Below are experts of layer 2 (counted from 0) of a mixture-of-experts language model. Rows are named router (the router's row for the expert), gate (a neuron's input weights, with its number), up (a neuron's input weights, with its number) and show model dimensions 0-191. Each number is 200 + 20 x the weight over its row's rms, rounded and kept within 0 to 999.
After each expert's rows: a language model's description of what the expert responds to; "mostly gets" lists some tokens that are sent to it at least half of the time. This comes from a sample of Wikipedia text that the model never trained on.

# expert 10
router,219,176,188,174,175,180,232,197,213,166,149,209,180,183,175,166,198,195,205,220,218,183,238,239,219,189,231,205,218,179,199,216,195,196,186,188,215,219,209,176,159,225,193,174,219,223,200,202,191,175,205,187,213,220,169,178,184,213,197,181,218,192,195,192,189,191,162,212,190,219,199,204,206,204,205,191,161,212,178,213,229,184,225,192,198,154,222,195,222,220,203,195,223,205,196,196,229,196,237,232,202,179,177,223,193,210,231,231,178,185,194,172,156,189,208,224,198,190,171,174,179,231,192,189,204,211,212,202,212,189,234,230,203,222,217,228,198,176,188,201,165,194,196,195,201,189,190,226,183,213,209,207,230,214,181,187,219,187,198,207,226,171,193,207,204,196,214,226,212,181,184,199,223,228,217,192,231,225,199,185,220,178,209,221,267,194,174,219,230,200,173,188
gate0,208,205,227,201,191,231,200,168,173,215,188,202,187,204,222,198,224,211,205,178,210,221,163,165,209,217,141,197,198,231,209,202,223,223,207,185,202,181,207,184,206,211,212,205,195,191,198,234,176,208,227,219,189,212,191,231,169,184,198,213,184,187,196,206,201,195,186,175,232,202,190,218,182,181,186,245,189,197,218,233,177,261,166,170,178,210,207,220,198,170,226,196,187,197,230,191,219,201,196,236,215,205,225,198,181,210,198,196,222,199,202,207,197,189,194,212,243,211,218,211,192,194,182,184,197,180,212,160,225,187,163,214,186,181,206,179,172,220,168,182,176,187,211,186,233,215,187,163,236,154,203,202,172,178,183,190,173,192,196,220,176,226,240,185,199,250,190,191,185,186,192,177,198,213,172,184,198,179,214,183,203,197,192,155,199,201,183,184,191,209,178,183
up0,199,225,196,198,204,221,184,219,207,211,203,199,208,188,198,239,185,208,175,185,172,195,204,199,193,187,217,193,185,205,198,186,175,207,192,223,183,201,174,191,183,215,190,216,197,210,208,195,228,223,225,188,203,216,223,214,206,224,186,203,188,196,213,165,223,186,226,182,192,217,206,190,203,228,211,169,221,195,211,225,181,167,200,228,233,198,179,184,185,195,198,215,196,197,187,207,184,198,211,184,166,202,194,209,199,187,190,186,167,199,201,215,210,233,199,197,180,221,219,235,204,174,198,219,217,229,180,197,159,209,182,190,163,194,186,188,200,177,236,173,235,186,177,220,167,190,247,240,173,240,202,199,216,237,235,208,179,215,180,180,231,195,160,232,223,146,238,166,200,212,262,198,197,187,224,212,209,169,174,246,191,226,194,211,199,178,191,210,216,193,221,209
Description: Second words of institution, place and team names after a place word, such as County, University, City, Athletic, Museum.
mostly gets: " Athletic", " County", " Railways", " Lions", " City", " Empire"

# expert 30
router,193,188,217,193,239,240,181,192,176,215,200,201,191,179,189,206,193,208,189,177,164,242,192,151,201,183,157,191,202,179,203,239,188,206,212,177,219,194,221,200,178,196,199,207,193,196,245,201,184,191,196,178,229,235,192,224,204,193,214,239,199,205,175,199,182,228,195,210,213,158,208,197,243,178,204,205,224,208,209,193,208,215,198,178,213,209,190,212,193,194,208,181,237,182,216,266,238,241,185,176,229,193,171,203,190,205,214,213,190,190,222,217,184,200,216,211,213,207,216,194,207,199,177,178,181,210,190,174,179,174,193,222,183,197,204,222,204,205,200,191,233,224,216,185,178,231,201,169,210,168,188,248,198,196,179,216,186,234,174,225,183,203,217,209,201,257,199,212,171,203,206,195,200,195,200,231,236,209,196,192,183,235,182,177,194,206,177,187,175,194,196,215
gate0,200,210,234,200,212,221,139,207,155,226,146,238,182,179,175,213,198,219,226,177,234,216,164,207,221,210,172,208,179,221,196,174,186,214,215,215,201,200,211,171,200,210,235,206,197,180,181,192,214,227,217,210,178,201,198,206,195,225,209,192,215,212,197,185,183,203,181,178,191,178,216,186,211,213,222,230,200,212,219,210,169,188,198,166,173,174,214,203,201,193,163,202,211,186,228,201,230,204,238,219,212,191,197,214,186,229,212,216,212,212,207,214,208,202,177,194,199,210,221,220,202,185,194,186,181,236,197,165,217,176,168,205,182,167,199,193,188,204,201,183,194,181,157,178,234,203,189,188,204,171,195,216,187,201,201,189,162,183,182,236,214,197,184,178,214,212,239,157,195,175,172,169,223,216,166,175,228,202,184,165,198,170,188,172,208,218,193,201,185,214,204,204
up0,226,218,205,192,194,222,216,194,239,222,179,207,216,222,194,252,191,209,183,191,164,207,195,176,204,196,194,200,209,160,206,186,165,169,229,183,199,188,180,205,196,222,189,214,196,185,206,179,171,212,209,229,181,183,197,203,187,195,199,252,245,218,199,188,204,198,213,205,196,219,178,180,156,187,178,217,238,203,215,197,149,221,163,191,223,218,198,215,215,194,215,189,178,189,216,204,175,202,227,196,190,219,161,164,213,150,184,162,165,215,164,211,183,202,204,196,179,226,232,202,196,189,200,223,220,168,195,224,214,216,218,178,162,182,189,198,185,169,192,191,212,197,189,237,192,164,199,190,179,196,190,171,167,212,223,217,178,194,195,194,207,191,195,238,202,208,227,166,194,212,228,198,215,177,206,192,219,220,193,216,203,236,215,204,210,184,178,196,209,183,211,205
Description: Suffix pieces ending words, such as ed, ised, ized, ated, able, s and ly, as in FSA-linked, structured, personalised and women's.
mostly gets: "ated", "ized", "ted", "ed", "ised", "based"

# expert 20
router,201,175,197,189,230,250,211,229,153,176,202,179,208,230,223,183,168,200,191,237,169,195,174,207,170,201,245,239,193,186,182,201,175,177,217,197,190,194,208,192,212,195,241,205,218,166,195,203,202,184,201,214,202,204,227,249,181,168,202,186,210,176,189,238,206,171,218,194,200,220,213,208,168,158,219,214,213,166,182,194,204,202,249,176,210,182,219,187,219,205,195,168,187,206,167,188,204,200,215,207,161,199,194,180,188,209,185,210,210,175,202,205,161,178,201,228,188,225,206,219,229,178,211,194,217,213,190,179,209,188,200,197,201,225,190,213,209,219,214,209,219,217,188,219,189,200,189,194,215,190,157,206,201,200,206,183,220,179,201,205,212,230,229,187,191,223,217,191,182,187,215,208,228,184,222,187,213,193,198,192,237,263,217,218,181,185,202,173,224,175,201,195
gate0,187,231,209,190,211,192,182,228,198,250,183,197,201,206,176,206,200,195,200,191,190,233,172,209,189,214,182,197,191,208,250,148,189,228,212,216,185,181,213,198,230,190,224,195,201,164,183,199,193,199,204,219,215,186,199,218,208,194,226,238,210,176,222,198,213,181,180,212,236,196,200,189,189,182,247,214,206,206,236,193,169,188,193,198,216,178,231,204,215,184,196,185,195,161,217,227,194,214,217,221,205,195,201,191,192,198,180,191,221,194,228,199,188,231,187,213,199,224,218,249,207,181,196,193,204,186,191,177,184,174,151,206,197,158,188,217,197,195,215,164,185,200,168,189,191,205,199,182,169,175,205,215,176,172,190,213,189,183,202,217,180,190,195,166,187,234,239,172,205,200,195,169,222,247,199,166,179,165,174,156,206,200,198,180,230,213,181,174,191,181,221,189
up0,229,231,192,193,192,203,234,179,180,210,195,229,226,219,202,228,202,209,186,171,158,215,209,194,188,179,169,166,169,171,219,219,198,181,224,184,208,199,172,191,166,208,202,218,205,171,196,214,190,172,203,192,166,180,211,207,177,208,195,204,220,189,211,205,182,190,190,229,184,229,193,209,193,192,191,204,228,208,168,236,189,188,187,184,242,182,174,186,189,213,213,217,201,186,215,189,224,177,212,145,176,198,205,187,217,219,211,189,179,220,187,212,170,176,177,192,172,199,226,210,224,192,184,210,208,193,176,186,185,216,193,228,173,188,188,204,167,155,217,176,200,207,207,234,170,168,203,179,188,212,176,218,163,206,224,181,175,197,216,209,229,170,199,241,213,207,199,191,200,195,232,235,214,234,215,232,203,227,197,207,224,209,197,213,180,165,178,242,215,184,199,216
Description: Word-final suffixes, mostly plural or third-person s, also ers, ions, ities, as in gents, derails, queues.
mostly gets: "ts", "rs", "ens", "ns", "ers", "ations"

# expert 22
router,214,199,179,229,190,186,212,212,219,212,202,196,209,190,178,184,230,221,200,200,199,174,210,212,223,165,185,190,188,182,210,184,218,176,231,199,205,199,190,210,223,179,180,194,201,181,198,199,226,230,215,210,224,178,223,186,229,210,192,210,205,173,204,216,254,241,223,232,214,200,157,204,212,221,211,195,218,199,165,179,196,187,222,218,195,175,223,175,173,210,174,220,179,168,179,193,191,203,205,190,193,212,198,193,178,186,176,218,174,222,162,220,228,196,213,173,199,179,167,206,198,182,229,183,237,190,214,191,218,225,201,209,192,169,238,258,222,178,215,209,230,207,214,200,206,223,176,221,245,217,226,212,202,210,194,214,204,166,208,239,224,159,217,209,201,155,215,193,199,186,208,220,201,209,181,198,180,222,178,195,178,168,177,200,224,198,206,188,206,187,162,179
gate0,216,213,225,200,214,229,169,230,200,234,174,206,193,205,180,203,193,212,200,196,237,221,151,207,227,207,156,162,157,212,199,190,194,216,194,172,216,181,202,196,190,212,207,212,234,170,222,190,161,214,193,221,184,214,206,235,207,211,181,203,209,186,212,200,200,224,213,191,208,191,210,169,218,185,209,247,209,183,214,227,156,208,215,200,206,204,216,211,178,194,202,216,204,175,211,156,212,215,211,205,194,185,237,199,180,216,168,180,193,202,229,224,195,217,174,200,232,216,236,183,169,196,181,180,179,221,205,178,220,195,165,197,183,198,216,206,202,196,186,167,205,169,195,221,222,202,154,174,228,192,221,231,175,198,188,194,176,206,210,225,201,230,200,178,222,236,231,166,196,204,197,179,227,196,162,196,190,187,173,151,206,216,179,186,207,209,197,195,210,193,196,190
up0,233,225,195,202,203,235,198,224,193,213,195,224,207,190,188,208,201,229,182,210,223,223,175,205,220,183,173,174,175,189,217,206,196,200,207,162,203,192,182,198,185,221,216,218,222,172,232,204,175,240,223,221,164,190,215,218,185,219,195,203,217,170,215,198,210,243,223,198,191,246,183,171,209,213,188,241,196,189,188,212,160,204,200,218,213,204,201,198,198,197,202,213,222,185,262,145,223,158,217,189,186,210,210,207,187,191,192,190,189,218,187,213,170,219,173,173,230,230,220,194,140,178,192,196,205,221,188,182,213,203,190,189,192,191,220,228,192,188,179,166,202,202,201,226,179,200,194,174,217,203,204,220,158,205,233,180,188,201,217,191,216,201,183,202,206,191,232,171,176,201,196,216,191,182,189,212,229,208,157,182,220,224,159,201,204,197,196,207,203,173,198,209
Description: Tokens ending names, titles and headings, such as closing quotes or parentheses, === marks, years like (2015), and Baseball after Major League.
mostly gets: ")\"", ")$", "!\"", "}$", " ===", "\","

# expert 49
router,175,191,201,205,225,150,214,190,194,203,195,210,194,210,177,184,162,196,194,213,217,213,227,225,210,201,170,203,193,219,231,213,229,229,186,216,239,216,178,206,164,197,217,181,186,206,171,201,209,188,218,214,196,229,203,216,190,181,239,175,172,210,219,207,161,201,211,204,239,204,195,190,212,239,186,179,184,215,191,203,179,194,213,199,195,207,194,236,179,213,174,210,212,166,209,202,169,183,231,207,212,167,215,229,203,195,178,206,200,193,197,223,189,216,211,198,223,205,207,244,190,216,208,203,212,202,192,177,186,181,226,242,176,210,237,214,229,235,191,223,166,194,211,189,204,154,224,220,172,204,203,206,193,183,179,209,217,199,225,173,166,177,206,201,238,195,186,181,213,182,182,191,229,208,210,170,201,210,186,142,221,162,218,179,189,213,195,192,218,240,175,192
gate0,217,220,223,185,199,209,188,206,183,240,152,186,200,181,192,203,201,187,187,197,215,225,177,201,211,245,184,190,179,221,201,185,226,199,205,183,176,194,173,182,222,198,190,216,173,176,170,199,172,207,168,236,177,199,204,218,197,208,199,241,176,192,187,203,194,173,183,171,204,156,215,172,188,203,216,210,205,206,204,205,182,186,202,178,196,178,233,201,187,133,180,204,189,174,218,228,221,198,220,221,210,207,197,185,199,229,191,213,189,184,214,200,228,216,194,228,221,218,241,241,213,210,186,193,212,199,210,154,188,195,143,194,192,191,232,185,183,206,193,174,200,183,174,229,201,216,192,177,193,185,190,193,195,190,170,221,182,193,216,197,188,217,177,177,185,258,200,151,208,177,196,202,215,217,183,172,183,192,182,164,178,175,201,200,210,203,198,184,225,216,212,185
up0,207,201,186,207,178,229,213,192,210,186,201,207,209,234,187,219,199,211,198,191,168,209,201,180,204,170,196,184,227,175,215,192,184,180,192,176,198,192,183,202,179,226,196,188,233,193,214,207,214,233,219,206,170,204,206,201,173,230,204,211,221,179,202,214,198,191,197,187,201,261,170,204,188,234,171,217,240,201,231,220,189,192,210,203,227,235,196,185,197,211,212,200,195,204,235,196,170,152,232,167,186,239,216,177,195,198,182,154,176,212,181,206,177,193,222,197,167,217,226,227,174,188,226,241,172,182,205,208,199,220,209,209,177,153,185,225,197,165,200,198,214,231,185,219,185,165,230,188,192,223,201,166,185,226,211,190,203,191,192,203,222,179,192,219,225,187,211,179,204,179,204,204,233,213,208,203,228,234,204,219,221,200,177,188,189,165,176,217,213,182,208,230
Description: Words for offices and institutions after an article, such as Mayor, General, Commissioner, priest, University, Royal, Chief.
mostly gets: " Socorro", " Supreme", " Chief", " FIFA", " Copa", " Baron"